Experts of a small language model.
Size: 8 layers, vocabulary 11949.
Below are experts of layer 4 (counted from 0) of a mixture-of-experts language model. Rows are named gate (a neuron's input weights, with its number), up (a neuron's input weights, with its number) and show model dimensions 0-159. Each number is 128 + 24 x the weight over its row's rms, rounded and kept within 0 to 255. Numbers have three digits each.
Before each expert's rows: a language model's description of what the expert responds to. This comes from a sample of Wikipedia text that the model never trained on.

# expert 21
Description: Periods ending sentences or list items, often fused to the word ending, like ings., ers., ation., before a line break or new sentence.
gate0:162173108161121138122091080159141133139139102112139136095103130087145131139104137095139151099126155159114138156158105145130143132137132107144051113143069151115169137129192122141144072161127137133104167162138101155127137119088137130115119132125188135127128120131119117166125139133130149128118148146105118189098132126123076122112140122158138082190105072116138079141119137102136136129130142122127150132105121117118129144133107133138113113120103130137140148128089136174155157137141163
up0:142117068154144152149114122138119128198188148132154123104155171144136144118117123139151173124151126159121140119157121152137091106147105138115110083137127163161105101062151153133114119145129100132120099128128124109120109168134113169152139110174189134105122120130134159154075200113147126106133105175117125141111141118130120133112127097100129133107144109126151092099159119119148140145114149102117116092135154148127148159134141116156109154157118154139104156146114105137076132148107125
gate1:130169142139106110129132075151101121151109118149129144103126130088147206155164146107119189157110109100096158150122134135202147154164070150101124146114134103138165117173135116124117112117130129111132196153141124142153140122106115095089113126096134152116138124086098112130149150130100133147126139101124145150118075137137127142118122152147124114167108100120145121138130109130136079155163135108129108148097063155147129124127135103161108087126122120137147143126101129107132130122128101
up1:115102139101122151121098132121141095089160143120143147138155123112132064106118118167089085142125106114135126141130132119058134106175144135119156142146160162143121161158147102135123178117115138142110077131102107119145161158175143174131124145140107143143095127113204139133137149103144139095130167140202135097104138129125156128142122164156129138097152119134134152103147145094161151121144114160140107108146161145142155108139104144083138144160120149118144103122137127091115129146129115
gate2:131114124119147100102116119145103148095118143108123119090151137127088154112073114102129104124101133106135149127121170134109139180125117062156105161113114135119157095132153131117174176134121143115141154131105142103096163100164205085115105150069142151140144130133140117112144090116150117135130148111186147147098129130083159130156131139148125107128148119150116156128101117154114130142182099163119103121157077119131141133105124140076153098106137128104129108116156105118111134128120144
up2:124121115124158107125136102129156107105154133133115138123128097113112117120110117161109103142117107119142104126176140180091121172120132175104140169143147137149162151125115186121165060125119144122132121108124116120095141107122110069126114099086106126144096138206097097154124137132138080160116116115133126157121098117126105131141124119108132117133122135167140164134120127165124107117105119133110107137133078127088204118141140154150123138151139105134102173097146132162096129130080156
gate3:102157123160151129116089134164171115113149126134167110130141084159140164147127138141155164121167160151084128139149113177144127127131117113109142147146103136135138131092128121134138136118126124148120194151164085100120132129140149072133108131066168145172138148109147164150123153146109151126127177141162141098131124102170107149123150167111128121141128131136131158125110144116113109121141103158115155104124161100157126196130130154139136100106115090092131106150118136119111155177121077
up3:170139127130096138168116061130126116113148121139125115145066166123120138133150126112125140125104134130116155158132146106113137097110174074118119104146156106101108127127134143121131160136146141139104153170119132111087120132102165097156130139091197121133105139185147100161164077138112106105120160135123105146103095121096121131129121086121126148171134194110108149143129137100150126116123154103084175142129110068097118116114118143096119132130133134102160141110113124115107133113125164

# expert 1
Description: Commas, often fused to a word ending, after names, places and numbers, as in baron, / Gstaad, Switzerland / 2,017.
gate4:133151118171193128082105091098121134124121133089150161126108136101121121141115113201133134115163148074149120125152124097118142139130121111154111172116128137143127138088123114128146135149137135160073138149150092130120170155145132109127088115113147130126132100117122109116146133161116112112125126106123112139127118138117112174169131153095143059174151163156155080128101138153140170096156130149148133100121146147145155140141151101081143123119119108114108151156096084122097091144129122
up4:114128144122141149143128174121068066188123158150091088148126138135117111138164139100124146134147158134113144180118126114113146130130128103148153122158151173115132143151130119160154141133141160157105145095145120137157143116142140145091109127110153141142145179128105125118117111164138119100128171125192084131113191138173143138096122115083136085145119176128158105170131095135149114144137147142141113140122166121109098118158147112128124153123118106130116107093129177094106132147137122
gate5:070105124166137122108100107185164167125138143091099091144096127145134120168148132156120146108133167142063129139122133093164170171122133130117125111139115165137129119095139131152095120115123128136146145108144117084127141143126138082120137127123114111142122117063098153128097093123119171123124118128113118148146071124145107152133138135128141147156144131093132134118116127108117149139095096141136149091123096105107150118150136143074129145103127107106169133186122094102130099088104075
up5:088107126141154105091123102115127098131146092118104079139116145132125142183131104154097137193107163128126169151154093143155122147167143155110129125130104131162130113117156114151102117147123153144147133121123144096168132143139136111165117114148135089124095091122116204170138099133150148143141090145112113114145099138132141119141125143142141153119119107084114134105134093131112161109141085113146126156069106159087145119100139129112078129098115158123171132162132110132142138082090127
gate6:167129142150128142121120130154175157084114111120147149114088118135118146165152154154139166134148147098101176114127115145148102132120124119132097112119166059141083136149129131146068122102116144119153152160140127164140102103131121125140116140136181147089085128189130133133084145164144118132105160138100132108126139106148100123093144116141145129124090088142117173103134141127137116147109142111077184122114141110126138113100164155109108127118102168095116151121118143081127134116155094
up6:137185108072087113101128120174116107142122149106129132109091140113128130155192124079149119157132104140113109128083153142140130102122150128093151112098154088153116102124130162086087093123141124114123149124155104149117139127141115127098159109146143118089089125127083114136134118121102108139153117134100118116113105125126135124130131149106126135164174085116158127121156100152142125126131140132088080138134125129084099181174122123131128103170134127153126195157124149158149103099100147
gate7:098137116102109137106142078117127163130139144180156087128163137125134168118141081143134118135153113165131089120152202192141111148123141102157098106189105146146154116077128158130144116160128143150098108129132122109113089130175139135095149146161124138129145114108122161134134115137158142124153114147128128129133105131158092092109135125110145115149173140133087171111123170138125140110103131151119132065129138149120134140096115165085134094116131091109125134083115123121093133126137133
up7:123133163084132183131099100090073152097135152136113149095119133143129109101128159175121092120134088107135117095145136098175113125117105153114162116151131129143159156127120131138182117128136095176059100107117084119139156135089147094138099141103095097140091117077116120114116152124144149111099166088117107160100133148136115112132129132126128086118093109120138180147129151133135122135142155108138150085095125124150153109130150107159112129133135150130156144102130149115154110164144127

# expert 58
Description: Line breaks, commas, dashes and units in infoboxes, lists and records, such as line breaks before list dashes, ft, km, round.
gate0:129117125104128132104129157109126136091131099115124145102091075124132118096139141170148120094137115128117130121110111117175114125120145121148093102124112131118134078103135132160168125097113070139142116130124098144104125157145113157134130161097151139129129117122121122141110138122114121097118142149147115120161158081110136146113155133085181056111128075116126101166139150158088136158098146134148157070146094163134099116159142109103172118095115141116117112164162107142093139180154100
up0:153122149119155141107130158079129178119162112121121147118113106133139101124136102151157112113112111148154134124117139123112083100131185165155104133079120097124134093145160120158170144141124085129113086090116114141102114175115107126113122138119126138106124120107101127123150170124144106118107155207093104113123171120084117142096133153105132115071145122138171097099117123188106149151125125131112140115120131162126134124141201119149152119106112095149104150150121136101141148120115131
gate1:120137127112113122134145116165126174124090133134140125105144116104119107143128174152131152105113141116101137144117155117166147155164141125147150116121203113115092093124103110119137116077128155171138162169143157128120112124166134143164123144079119105116122146124122137124162042159107144127159131102139090126133112121113148151083132181119149131144174148108118083114156146118110108154141138144084151136120119095120139104174112091115134079123135105128124145125136088155109158116151159
up1:127140139113131119145135100123109157114152170159141143159100138126107115164169143137135145155108124105096160171092174147152147090176131136129143125141127115096121187115110081111156153127149120181122142160147148146129077117170133137182141119108104137107115134167155160165187106132146129109146132112130105120144127102155181123097135171129140126097113147087131086102161158113118117146123149165169131136124132085102154119159121134097131149145126121146136147098117102115124119107124159
gate2:115156110093102130130134090107181090139134140075145163135104118108131142163147159163120113139159122123140145200139147139098137095145122159152129120131134172129126111145088140140154117111090109162106113134116101154097098133136102178166141126121099161139065112121102143089089124131134105110137141103127110135135120109132099106133153145112140098142127071112126160092120105122090175150124136103102138148095093128148131109120111131148135138155131100136148144149099075141105102133086161
up2:140144142146098148167126121131179090160137133105114157138120113151111138182113144091121120125142117153133129146138173102114145115140131154092115149110142118099124103076116139122139146105111157120085146126106134098070138144119126171091117143139116113132129125136095143115115105138127145051151122082131122139084094147143101099138123112097107079160114112123133130087090122099156178116136107164094152128112098078121136096149118135124134126132138113133183179117142090131094141145104151
gate3:124129139115135111173093117140106081129132116159144166145131128092146121124078168140126146108096131139115171113143134122152130145086129125109155116151105145109063144096152164145103160090141114137136109123123102128102122133098142087127118110109148183174128100124131102132130141101094160093147108127110097106165071118136158151104133105115145133130117137100114158154115129142118131145071121160160149102137120122130082155107079148105146105129126141107107141146157164160108127117198128
up3:067075132147134116087111090101136123126095085139154148159120123160108119168132104124121121093116114133118127162141150127147104130110129089146148119110091122138135103113118114104093110135131116154113088094116087138129121124112155133148117090135118175120125138120168163181134135123108133085173146163137116096191119098097142131135123110126119095103120148169111135158154148146129109170058115117163137130161113117110109164129102145135166120116140146119068107171122105132123122123124109

# expert 12
Description: Decimal points between digits in stat lines, such as 7.2 or 13.7%, plus single lowercase letter pieces in foreign words like j, f.
gate0:136155137152141150109168148156144159159133120145134106133088096153109114153110146137147120105165128169141106153062141098125181092100096102147121130136128166151130131150135119121101126109153116131134145090148126123140122155139111154110152134111140139161161137127131135160126154121143132084097132111192162126087147123158117152111142102071116103145157140153120087167142174148137116109117122173120142121146098097104123165170130182158133145144084115118130110121087140154118166132124095
up0:148160142084129146102116062092174115113114124116106145086088120137122121105125161152118105126102147130156117121193115117131155119052156085146116155143116142103132105107129121116165116117117138133154124156111094117116086087158139099138110103152125106106133126124132113144100166161138173162138136080164188120092129143171109132132132130127144135139080122103107138158126133100140164113137176139150111127110137104126128129088145124095122097115130127143137124137170158139119121142166149
gate1:121126100193138124115110146134116124111149173155105142095155144113126169197143151173175159140176092131107102146145118123116113151116115095128106122131135105103147098115130139125100145125112125166130120111147132121130104106092108105162124097151121130151145093159149143150151150192138168121161142131135117098127129114094125113145140163132108125121136141120136134120155095135155086081125066122155128114138158163144118121127109103091090128122151134096171153122103127162113130169181121
up1:115116134107107086119075108126166139119096113163123132147096151134143102187142151135121111097094117123102143091110115066148113126143111132087146105102113142124131105136114154150126134096149085149105157196160138114123132126159155150188171160125113134138107094121141145144128107101136140142137169120152117140148083133144162145129133079178125111103116138126095120082155125134117107157137105141157129085124136091134127131097156116105205128141117155117121150138113102134133136116132133
gate2:114122120113115108126110112133154138092149142115139125143171147098113162180123112130140100130162153121107111123121115140136143089145109088096174124144110137142110120161124139152123115101126080150108143141166131125112129153126132115182135129140148147188111120107130121122131181134168158093102093142098142121115122108135152155097154159131155125155133102094115093138150141168085060096127101141146135140178124176156106151147085142121083121159092123100147083119115153155113155150145118
up2:131119109097102141133182114150132093101085138083123138120048131107131127103092147170118169106120131133143138103055140127099128130137095125136104137117149160145132120132120106109126123155117167110129139131116128123163182135134143149145118119131116117119116114164147102122096175127148087150141130113127103119151147145125109107165104137095095087126133132145123128205078129143178135152135134149166158141101096130118159123123134134168147169145135143137124141158103121163111146176143128
gate3:127134114115079127115101140135131119131149141106125129101139137096144150115136156091144139093118101068130141156142125156137108150110131074083189108110171112150119099096119165122144160119156081137114127107108140128133152127121148157110126169097106117147115121139077125115158110177101146133120161141110170147129167108126074130121143103130152103168116125098127155153105136154124181174113114144155166132144147103138084083142119105086165132116111114105143134167144105151137105120131145
up3:159103117146123149133091114125134115154160102172106156099150115130134130116161156080162124115099088148138171147172109143101121157130144117112140143117139121137090074089099176104112131098094069108122119103120137160108159130125089136104119176093100119127138117100143101165128101120089099130141126139099165156096124116113121136134134077114151125096122117106125189152114108153102127152093092125172162147116117135118164095127133135119163132141129184136138156153140123115122116132125118

# expert 15
Description: Digits, thousands commas, decimal points and time colons inside numbers in election tables, population infoboxes, track lengths and coordinates, such as 4,314 and 3:22.
gate0:132179135095116130140147152127151104144147103145104134117142104123136130143151134146127133126118146123143077143149091133091173095158147142131124093143118123120130132176107161142133114104120107101116119143136166116139144124107112165076102150143127143202089131129097130081137133151102096104155158136132112132087105131149122113109128164187167144155110143167164082203132096148117112121146106098126125126122095120147143114179155094184129141114145130154120147160123128113115119137118115
up0:121082120131147127123100102097116143082139155133132132150130150112104123130080081136135080151125080125134138124143161116075127057170113097135141129095152162124085119144103106096100139125114136144159081131092104128135161117128102147115104135137173094075120130164125105174082115130147103138148130130140124084102117118112132107159119121126106140120102080143106149139142102128135121138118136174112142137149102132124110122095090147103096128151129099147134134104098150135101119131140195
gate1:150144145143123089110109163101111118126064161140103145142110119135136101110133138095143128123143110114146149124163161097100135102102076075110117157147153113147175182118110128151114101125040133117126134147137124121142129138154104131119114142150113122139131136111145095152120067138123182165132117114148102154128152121099132122140127132114146123172116110161103147161119141153134161146168150140074112124129097098132169137137115129139127139151094086119154098143134141118146088105080104
up1:151148142135123114103143131142151114117113184185130064123135154154149146110145120127138131118122113123141128169119148163135121171088131121097131184145076117154155175114147141129163111102098122117124174119113132137109115162165144108133105161114139132134153133094119076111144104119075158155129107126196129158098147120111143138161140110173150122115159163100115120156123168132116137118123140111133119149107107086127144139117116166124133110166134149127195137120109119149108134128083114
gate2:131132103116134135137147120162155114119172173092164124110076179181111112105124104152176122109081152141103171118105101137092112111093109131127100137134137112135093078075136148140125123181140090144080162130106153160101100105158113115147144156125116118122127111090159129147131128147173099151126150162144129121114107100128115142129128116079152154128119105176126120124152126135141133166098117117123135098135103128167140154152181095130124135130113158105160108106138137140118123126093128
up2:128169138156109157132175121121134111116138119142108124094112127082117134134101135121103131103151090113142141110118108098138117118134129081110066087116137116176120122164130156141135110138157162132177120169131067115107131147160122112140118162154167121078092126178138138108110132126127090123119129144122094133073143107153181122112130113139153139128066116103095106089128100125141148124111163112177135117150139123112095126136146130084120084123127102152125156094104132141141123112171116
gate3:129122134105127083148109138118186122097168137120133134126160149114112086163103119099169120142089108135114138142130132149115127148091128107105155112138143136133126109125144154137116121081081108112127117107156164122119131165151108111153123118138193092168118137144152122092119106168128106123138092130095110088113175084155088161138150137058141119153158092186141089132151096168130090106137110123143141129135106130138123146184118152141142113127134137112143149140116142146101172122146133
up3:164138124086123102151115117097182109096141153103114113147118141115157128082088146085148126151116108094134151139169127141101111142115148106121124140167127136126134121141164177160138132144105178099156098134146136137151128125104097118145140122166214140132116135137121116115113147126125092142153119131089071140086197096104119142131144158100112133156122096151123109143139108166134092130116140124153125118087178158138141142137153111137109158113113163148149143136148147160108159116123119

# expert 20
Description: Two-digit number pieces inside table cells, statistics, coordinates, times and decimals, e.g. 23, 30, 07, 68.
gate0:145123134164076143098127127181098079120121129116152115118131110129121129107113168140142156114112108133111132132126132115157132104147083156083114163108115103133124151128126116122120094166101140113072152160140125080117112135115123165113110112084114173183147141123139125150094155147109165100130081117115109124141161131165099141126119103103119118131192116084165095117119110139133099148123114150157180100107106153137124101186100147135126121168130163143101145109094139133123122102139110
up0:136126163140125132154105152140089140140073147136141121096127118164125120078154131088146135108146115122114138128093165077159123122098133158127105153131118103119106183125137153122100101156128141091136121118142165099139154175165106136077108149071110132144192132130145131158140105125102168085158124100140133099169165124121151126134128117128123133160130096099140149134106141103105099158126117164104130118136155094135104093159145146109154161123131110136105132112127168079144107117084127
gate1:172101121101123153095145105144111112085115147134138120153126075131095153141131122144134105144138113105069136133143127150140130115144099180070098168126152119111165129100126104124122126131093090134112181136170158114142161133150124108141153142135130156176099132145123099139117106149125078158129128155097140128106076122140157132102148151128119136093158109153156098127116138152097110118142131087126103133077108157115158067103107149157096127183147150153126119114143122122123163120136125
up1:172136141120132114148146127111100155112107134106143100119132112138098164160149121139138144140147153148178147124146135113138137101123106117165201138104114131105079130165167123094119116155123133104131113145159155162107121164093062151146136112131117153145096096149163111156148154162104169110092115116112105093132141132115140139065119126140140135114176159160132088124137167121123161159135127144162145115128142134136100158139100154176105113120119144105147129115078166092145137106137115
gate2:136159126097099087165128118164130116102099153124133126096128100146126130137132136130133142132134138105128112142126125104198139174103124150115153126141133106119128141092108140117108116136119147103120129177137149120075146160121124111151096148087137132160076153162097091154159114181106148108103106118107111156142179117105097160120134123114154129192174164159166125129094147103118117116131120142100151135129146074127139112153151153092157156103139097124122178142097120141090100149131134
up2:128143093101144134074114131111177108133171121157114134154112118116139120193136121106130123123154165117104142120218127142127107131119155128090102113151145138144126138119129145139113119088166166124140112161137120140150119100162130111146170167157123097139132123087108129156119108198103100132138142169133156148086113122147126118149127152151130131110093119107135153125145102132135140152139151104124110145153154132105167140087171109101121099141107156147141124167122180069138158122137141
gate3:116114114146134135121140169163111145111120129122164138087133112091122150163147164175152142106130129113132116131118109158142134171121092112101116122144153161163107111145094140134125161126095095142124174123154129086125130122131170155142090156122131133142078117141131106119104132101141131132076120133092193123155117114137123112100138173103153115123124159128140116138173142114089206165122114100129157120122122097137101147110124120111149075133139114116135123131158091082125114146198117
up3:147090150135161144113129139145107168145134097157132131118107147137161157162161137150121115139105104141134115086106112124142113145167092132098097086119125128134110119139109119121152165146122107125154144123156126083134124142104163158159103134140159103111053127143163136141086103091173144124083127136115188137137084135129140098094112141126111144105084146136140134112186143082128178166140149108140136132122105118108103113089118147128134115119149146147125098088138106079140116136174121

# expert 60
Description: Number words and digits giving counts in prose, such as two, three, several, seven passing touchdowns, 11 home runs.
gate0:155132122158134112157115173135117147134106128121122100102135082130117115148092150139109120116154138105176081150180148150140157159091119110101172153149130132130100136103154152115140100142113084098124147139179133091129132114129131107153116165119150126137103105147109100124116146168124114124128085136177143135111156138097112198147159116128176120133148108155100109109181147157102116137153144140077140088103112110123118170100121120148127128125080083120153126129170120116123117153145110
up0:128117098124135130127125129150137139169128103138134134093128102128129136145097096110144118128124110131158110142199180132119158108095098105113096107130134125121170145046151139116122116130131113138158160131164106156113123144119153146100119119139158101091123164132130122128116101132082131087081127106091119150121133117160084183134108136140126118105134101087106165144092125134138104103160162164135121112122089119118108139161119149163112136115066136141136142130135196106127099154101099
gate1:132133167142089155125116173130099131127126158125135166177153110097137145139128116123129097123138112113129110073122120142122119152137115113084160155121133117120116151099132158126128107137123128154123123122099151133085108129124107162133127125087129158152167124128063123146161145127201199078115092102106137148137146129139103123152139092098111092134185147111141090107126158112126154115085090126128146115138125132117098137097124109098166150095135121119150180119121171163134110114149128
up1:116111134155138157125155107135149134116130103121126115126127123118128139136110116120098096133160172107135128125146176136129124080093140146159064138117130132110128145141124104125090122093133180114140114195105149120184140130156132153113118119129127170154137113131131103137146138139071116122119111127103088141136155128155141181146127159145130103108092124138103088111173085116133135132118126155058165136111142085100148086165068151109129148117140092138086125153149104125125157116097121
gate2:153147119143077118148107107128173120146127150109126085115118141114138128108120160134137140068116163113087123174116132149113141135096111136128107145158133111098118164106104136174123120105130108098109133164143120077113079093140154097140136145123121118107110165071097142122133106161115118174143159181106086128117120132144093181111141108115118131136145152123133100119170140119124103136155143125058121106122127108122121166140163119132113123101097139142143085150159178126133153151163123
up2:111150099159128137106136148146108106105107148108122151140182125116131127140133133070130117164158143109112139112112166168118116127148149166160094152134150108160114130157147117108098109136129179157102123135079113168139117124143113115127070139090108138095166146129142109174163160147145159134121122134133132149130127119086172054134137148125138142126130094121199131150118112148125136128097111131107141163144138170141168145079133146107131144156130094117097145138136127113158160088144140
gate3:136111068140158127114116145188079142123104110108152094127125132122128136138147181143130128128119098122162115177095127105114124157129115123144111175122144123173150125140139130140123110148133151190106172112125117117144137119133140138132147114161155167149149098091111121114099148142110123122113100108113132137135141144144068159143139132172142113134181123152171123150139082160116109090127083144149129132114116112088122146171109099075113082113112090132093107139122119174120162131147125
up3:081156149188123117103138162133146181151101144166155142116132080151151125116084117101121140113145152113110138096159102148130125160120169103173082150120095132123125115172139104137132093149128108113152162150152110166111099144140160111090139118118088143134133154131147141127156122041116145152140135132129113113103171118134170126100121145172126114154087135115125123117111120130113103138094169109132115117168121110163109125127161125108156102119113174109131163145109137123140132107122104

# expert 17
Description: Prepositions, conjunctions and list-introducing words linking clauses in prose, such as with, by, such as, including, while, colons.
gate8:140178062121148089117107130109156150125115119113121138099106114109103126090114116196144148098111175118118118193129130121148143154091111140114162105118131158178131099146130156147157104059110087116110131125159117095117132141102150130110147170118112186136149099143095113077125157120097119127135155127137143125135150120117089161134149150104153122137152162109149118127109164133120134149109115153109135110128138115132125121122092116106144108138100094129151150174110134165140146123172126
up8:167160094118117137125151139155111129107123137142110132118145123131151053114101100135163126126134139114158148165111099116185120125089122159121120145130166107144156079137091144103108097089145123133116124133122161082108178152135096128132124107120123144115152116130110134106087134162096095141138181116127117101172151122078114143177133157113128136136106119160132169104101133124146122129104156176118102075146137174102127103159086123116125101134124144160115153133127093090121105139152131
gate9:154111132133080130139126142143085129123103149138173077105153150129126111093161155122092138100107169127126117151116123158136147136161077154117157129143189148147131158124132106152119134115121122106136161121120130102135163181149127113168151170127131106094159118151083150120126145087123146136116140143133160096108084132179121082151128143154114113127151112144134145105136107125122094121099154138113119146103123165122127105136109089112120124130105122153173071129142135170069158084145119
up9:128127151115149157149140198118114148120136137138125107138126138141124101091120136106103084130103136126123129124126128136152163155118151098151154125093127122078086116144123095127126120079142108154126155116140155089140149130149157147214147150156116129145137164140137072138115073132122116129155117126108145060138136139075169172106133132093143098099156114147148128093128126133132116122093119150129143119067135125118074114150111142113127120152099143125137173110131108098104146109127099
gate10:152133109145130114130122092129150110131144161148120151123124098117110167129116119148141127065177105099086127151168118109162128139103113066144120100130148131148130143087088156134161123111117130136120161168129138124074133151107171119127145160125142112141133111122107127097159133142145148159108151165104131101137127089144142120153143175189143075105151116121110118101100091123114154147139142097140148152122135109196076151102104137134127129092103116076103146132127120141110129159126106
up10:150144128115149080090126119086173129154133122144132182159122145144108138110118130144142104158125099151149135149142133154077081140144143107121141107114072122149109141169143129120116157132126058122119189120118137140100107094164129137131085129103143114122182116143155143083098101162144150147091091125164113105153104145121142158125126107120130105153111126179120111164131143135116156083157092115134138122134141122133101127152122134118110116179141068121131152115089125149150139133137105
gate11:128103130123127106100150160156126135128119142132111136096156109154126125103093113117159110145142120107139117135134170134109139136115135126113125097148111098095148142089147130120112124144117118127139123123145116100166137131158128106109067117125104129135152136129108171151203116158129141141099147148130123027139154126136101116165126149156133176076149124169118100144104121153151082158161141130156140101138137103151131116094156072164127154123119144136128148101199142128165144148133098
up11:146133137129097121135132150072155147102121099099140106135132137102146079123145121140149105137119112099141119125141115147149138132106159141128118148131132121105134119163093107127162099088136144156160164143138103113152075126137114192177120105156109118095131128193121126141131128126096116156133124152113116122160125132083090138128141134095134110161121123157146166065106129144115099115113177118087122100120086170109179084193133135152160091131119110136143161132101135112118127111125104

# expert 50
Description: Line breaks ending table rows after pipes, plus digits and semicolon separators within score lists and date ranges.
gate0:119130148127109125167142159154136120108064133105164149131144125160107093115093149170142143139107126079120143153103134106167160109140110112081147155125140118122130126134104137126122129155139118119085101152148149128106107138145105136094119103138098155137089122142119108156158132161072149134120115111082130114107152109118122135159158131125175106140136152110117140172093149124082165149140099138055148115092108128173164123091124100145168152160095120147127142127094124117131093091106132
up0:154140104109129134120141164102136175176122113104122163107136166141161133160132133112100154112122152139102141150162134133135123153113114076158094111180134098153088073162133142147136158101116110113173116118135166118155161157109139134144108151139134124113153099169115131145083126116094147142107146157104169151152139136119132134093109129090128135119103100161130099085111099124132128137115173108094133131088093114109133073127153108091143133106158133126171103173156086118127127144141128
gate1:100187104117108112090155125142110104121123162085155111111154147110139177152135124156140151108137109115096139160117099092150155156132145130106125102108150117113128138134097141133117164141106096151116126098161155118087119113133124147130123149080186166164136110116105080150145160125104108122117119178085166135143165112128118160125147149079151130149147117145156126135166119143109155132084096161108169106104086103145136120107110116108121117152113137099123163134155083140103134160106134
up1:138097148153157121155097134099192165133105143139123161126102093136085078112103158118138133116133135131133149108137149168132140127099102107130160119163136152152105092116151133172135107095134139119131145166118108124151132142150157095134134149165049107091143122110148182113143096152143134115107156104171082096101109127149094106137130126154141101149158135132118114125119158141133103119154140116133108163149174148129097128143101124171162129101126090140163117149098155134140150116169122
gate2:161128142144088156147102134114154141129120127126133137116136100158143123117103116156136125080134116126121152142098107154146110114161134158131131124136118183157112148110124114128103153159123096133090163135114134118097140130190147135094089158070112140150130080081136167083103148125139125115123124142135175136179111132170089138102145139138160141140138142127146031089149126138102168092107118134150162134156117135150131145135108114090145136117121087136120111145135125168087140137125122
up2:103155108160160109122125136122086146149144136123129092146140150106138144154148117087119131106150188096115147141174136152118122118084180090128128149143126110129127152167122105176129084125179143119143122115145103129148121175142110118132135109072154151129155135142127123154122119121108175144161148160124107129174145115128066135134120156120105141152139148110112165163150137103141085197115132110090112173129162110145126163117165129115149159137120096121134157119146114105154146139125154
gate3:129098100125095090164121132145178158130125117134138167145137118111081083108121124184117148151129095112104126108112116146151126121151109157140159084128135175131124145111138151153130123143069090113136160122127157119112146151100157116123107138154091136144100072139116137119134129132131111133154132090139116110150101131162099150136153123150137105153143119113131095163153102179114141121107113145131116154083141108129167074111111075135156164100093111125171119127160115141075115134167104
up3:115132135107125105115154135133141083072112136160135138119137172104116126108104078156102109134081113116149127120111166144143121147162135106144134126127130162122174155139111159104153162146110111120105115144090118081136187131131140102150077132108153132160113139118149125134135110151157074157118136107149142133155136151122156139149125168142156125132111135133103102118121120118118141170140116151117141147162120108127136102138126123025158120095141114109082113144136119111064099128159158